From a checkpoint of a small mixture-of-experts model trained on Wikipedia: 21.5M parameters, 4323 steps.
Below are experts of layer 7 (counted from 0) of a mixture-of-experts language model. Rows are named router (the router's row for the expert), up (a neuron's input weights, with its number), down (a neuron's output weights, with its number) and show model dimensions 0-159. Each number is 200 + 20 x the weight over its row's rms, rounded and kept within 0 to 999.
Before each expert's rows: "mostly gets" lists some tokens that are sent to it at least half of the time. This comes from a sample of Wikipedia text that the model never trained on.

# expert 5
mostly gets: "inter", "season", "fin", "dep", "min", "Bar"
router,208,221,197,194,156,210,204,205,192,233,193,208,225,206,198,171,248,159,233,224,238,185,210,198,198,234,220,209,226,175,196,183,204,199,195,198,200,196,205,266,213,206,163,194,179,181,232,207,167,209,132,205,179,148,222,213,192,200,203,193,202,201,175,228,224,230,190,211,209,198,213,219,215,186,205,218,210,198,225,205,164,216,179,225,193,197,185,210,227,176,175,206,213,209,217,213,232,198,206,201,178,179,171,177,211,211,222,188,206,175,184,217,212,202,205,198,188,209,213,167,200,216,197,208,211,185,207,200,153,205,162,207,213,217,218,210,205,229,190,218,204,231,198,196,203,203,205,213,203,155,192,216,216,199,210,202,229,205,224,208
up0,214,193,205,182,147,180,224,201,216,249,219,223,197,222,213,194,248,200,199,227,197,190,190,210,161,184,181,211,197,227,215,195,225,208,191,177,219,183,196,231,189,198,177,206,188,189,167,219,189,207,211,233,208,179,206,203,195,215,221,205,211,198,196,184,234,174,162,202,233,194,205,219,188,172,244,207,186,205,209,178,191,199,194,181,197,241,202,218,221,209,156,190,215,207,204,212,204,192,195,224,177,202,222,172,224,207,239,183,178,186,197,218,226,188,176,206,227,202,217,222,186,194,199,171,183,206,202,203,183,221,186,168,200,215,225,201,207,222,148,187,222,248,192,235,179,239,192,224,215,196,207,212,184,222,180,180,197,213,210,175
down0,194,200,174,191,200,219,228,210,201,191,210,166,195,234,212,228,194,223,175,192,196,181,196,190,191,234,200,224,214,199,215,224,214,229,187,226,187,178,197,192,195,181,179,206,230,219,196,148,184,173,161,202,184,189,175,169,187,200,232,218,192,240,186,213,185,203,200,214,191,198,221,184,217,236,187,183,189,191,218,181,217,189,209,159,184,153,224,243,183,251,166,203,205,218,196,223,200,216,195,194,183,221,245,171,170,208,217,191,185,212,216,192,197,245,210,227,227,192,179,162,194,181,213,196,151,218,213,201,242,185,197,202,193,203,194,210,197,194,212,216,192,225,199,218,203,196,222,180,205,204,236,209,184,209,187,217,218,194,183,203

# expert 15
mostly gets: "o", "a", "e", "an", "te", "ia"
router,249,228,203,207,197,200,213,194,202,207,231,192,221,157,191,180,206,186,201,222,226,196,191,213,212,215,193,190,206,185,204,176,219,169,200,218,190,190,214,235,207,191,183,201,179,209,183,214,169,194,165,247,182,193,188,177,162,182,183,205,200,203,206,169,185,217,200,207,184,217,209,237,213,197,208,198,203,187,213,203,169,195,176,207,184,168,189,210,208,220,189,184,211,214,165,199,215,222,239,203,151,175,187,140,170,179,236,175,188,197,230,229,202,223,203,201,227,209,210,166,201,249,186,190,196,213,200,182,196,171,172,203,268,191,196,184,211,214,209,216,189,174,187,208,201,222,202,202,191,197,177,206,194,205,194,175,210,225,184,179
up0,224,207,217,181,172,223,193,191,221,234,178,211,259,206,186,208,184,226,196,221,197,214,188,183,178,217,203,227,200,174,200,198,229,222,194,200,193,245,193,176,202,176,190,217,236,188,179,217,229,197,190,220,186,196,169,206,194,221,181,182,195,236,212,198,158,186,184,207,198,216,206,196,188,217,209,209,230,218,239,186,201,205,203,204,188,201,160,234,157,188,246,185,239,185,183,201,201,201,197,208,177,176,183,196,242,217,169,185,161,205,200,201,178,221,190,208,216,218,179,171,218,208,228,219,187,199,202,223,195,203,230,184,211,170,222,180,197,186,217,198,204,163,191,240,213,190,229,169,195,206,192,198,187,203,204,185,198,227,156,198
down0,225,190,196,243,215,238,208,195,198,217,214,192,178,196,200,184,183,168,234,170,163,193,223,201,201,217,203,168,213,206,186,218,216,215,155,198,160,172,199,170,243,229,177,230,204,154,195,245,219,175,200,226,229,224,201,210,240,248,214,211,220,206,174,227,214,215,208,211,212,206,181,213,213,207,175,204,206,196,207,187,206,194,200,192,175,220,220,213,196,236,188,174,234,212,211,224,238,185,207,196,229,212,204,181,213,195,198,201,207,216,205,202,212,183,212,203,188,207,202,221,194,175,205,176,227,174,232,204,192,216,192,216,207,228,197,216,197,207,210,247,236,188,204,198,207,226,208,210,190,173,193,200,230,184,194,185,183,160,189,184

# expert 29
mostly gets: "ri", "ti", "ou", "ai", "ati", "v"
router,230,216,174,202,185,227,183,192,190,234,220,187,214,208,236,190,232,207,221,229,213,186,199,198,193,208,245,208,220,229,219,202,220,187,216,198,183,197,179,196,177,231,174,216,195,191,224,206,190,197,133,211,234,186,185,185,182,174,189,165,210,199,196,207,226,219,205,218,191,231,199,217,200,175,157,221,200,188,209,206,178,228,197,187,185,190,193,214,156,196,151,189,211,199,183,193,193,205,232,205,194,205,169,183,204,211,232,196,202,187,197,193,168,166,177,216,176,184,192,212,183,209,178,203,223,184,233,172,150,208,197,230,177,179,228,188,222,207,212,187,213,191,199,221,209,204,195,207,181,159,208,221,183,221,200,178,183,206,205,242
up0,197,212,187,202,213,202,217,188,175,228,204,215,208,226,206,204,203,204,193,194,201,189,204,196,177,200,234,221,196,224,214,184,215,193,222,228,214,168,175,175,207,233,193,209,194,177,188,201,221,168,182,209,193,189,185,187,176,157,214,201,212,205,221,189,209,188,131,231,207,204,220,176,225,206,180,196,222,231,181,218,189,191,199,210,210,249,170,182,155,191,209,220,215,182,187,212,183,210,203,222,161,220,175,194,209,205,216,237,219,169,179,214,168,217,181,191,198,222,194,204,192,252,191,205,214,188,189,215,188,153,232,200,196,196,209,180,205,210,200,206,253,153,169,193,181,192,207,184,144,185,200,202,187,189,196,209,192,195,214,203
down0,239,226,209,194,214,192,203,203,202,192,195,220,192,185,233,171,175,206,206,203,194,195,221,184,156,168,187,207,232,196,189,166,183,195,205,177,184,181,174,197,170,179,199,214,187,197,197,183,196,224,188,160,188,172,216,215,218,169,203,174,228,230,197,189,224,213,177,179,205,179,179,186,165,183,203,178,233,217,220,179,178,214,215,219,233,203,207,188,228,209,182,226,174,224,171,239,203,226,200,183,208,201,224,229,176,188,161,201,195,141,217,204,206,225,175,199,192,191,198,245,201,195,196,193,201,193,161,165,201,205,169,217,192,217,200,201,229,183,189,252,206,197,209,211,198,180,208,187,196,228,205,182,218,194,242,190,209,188,194,196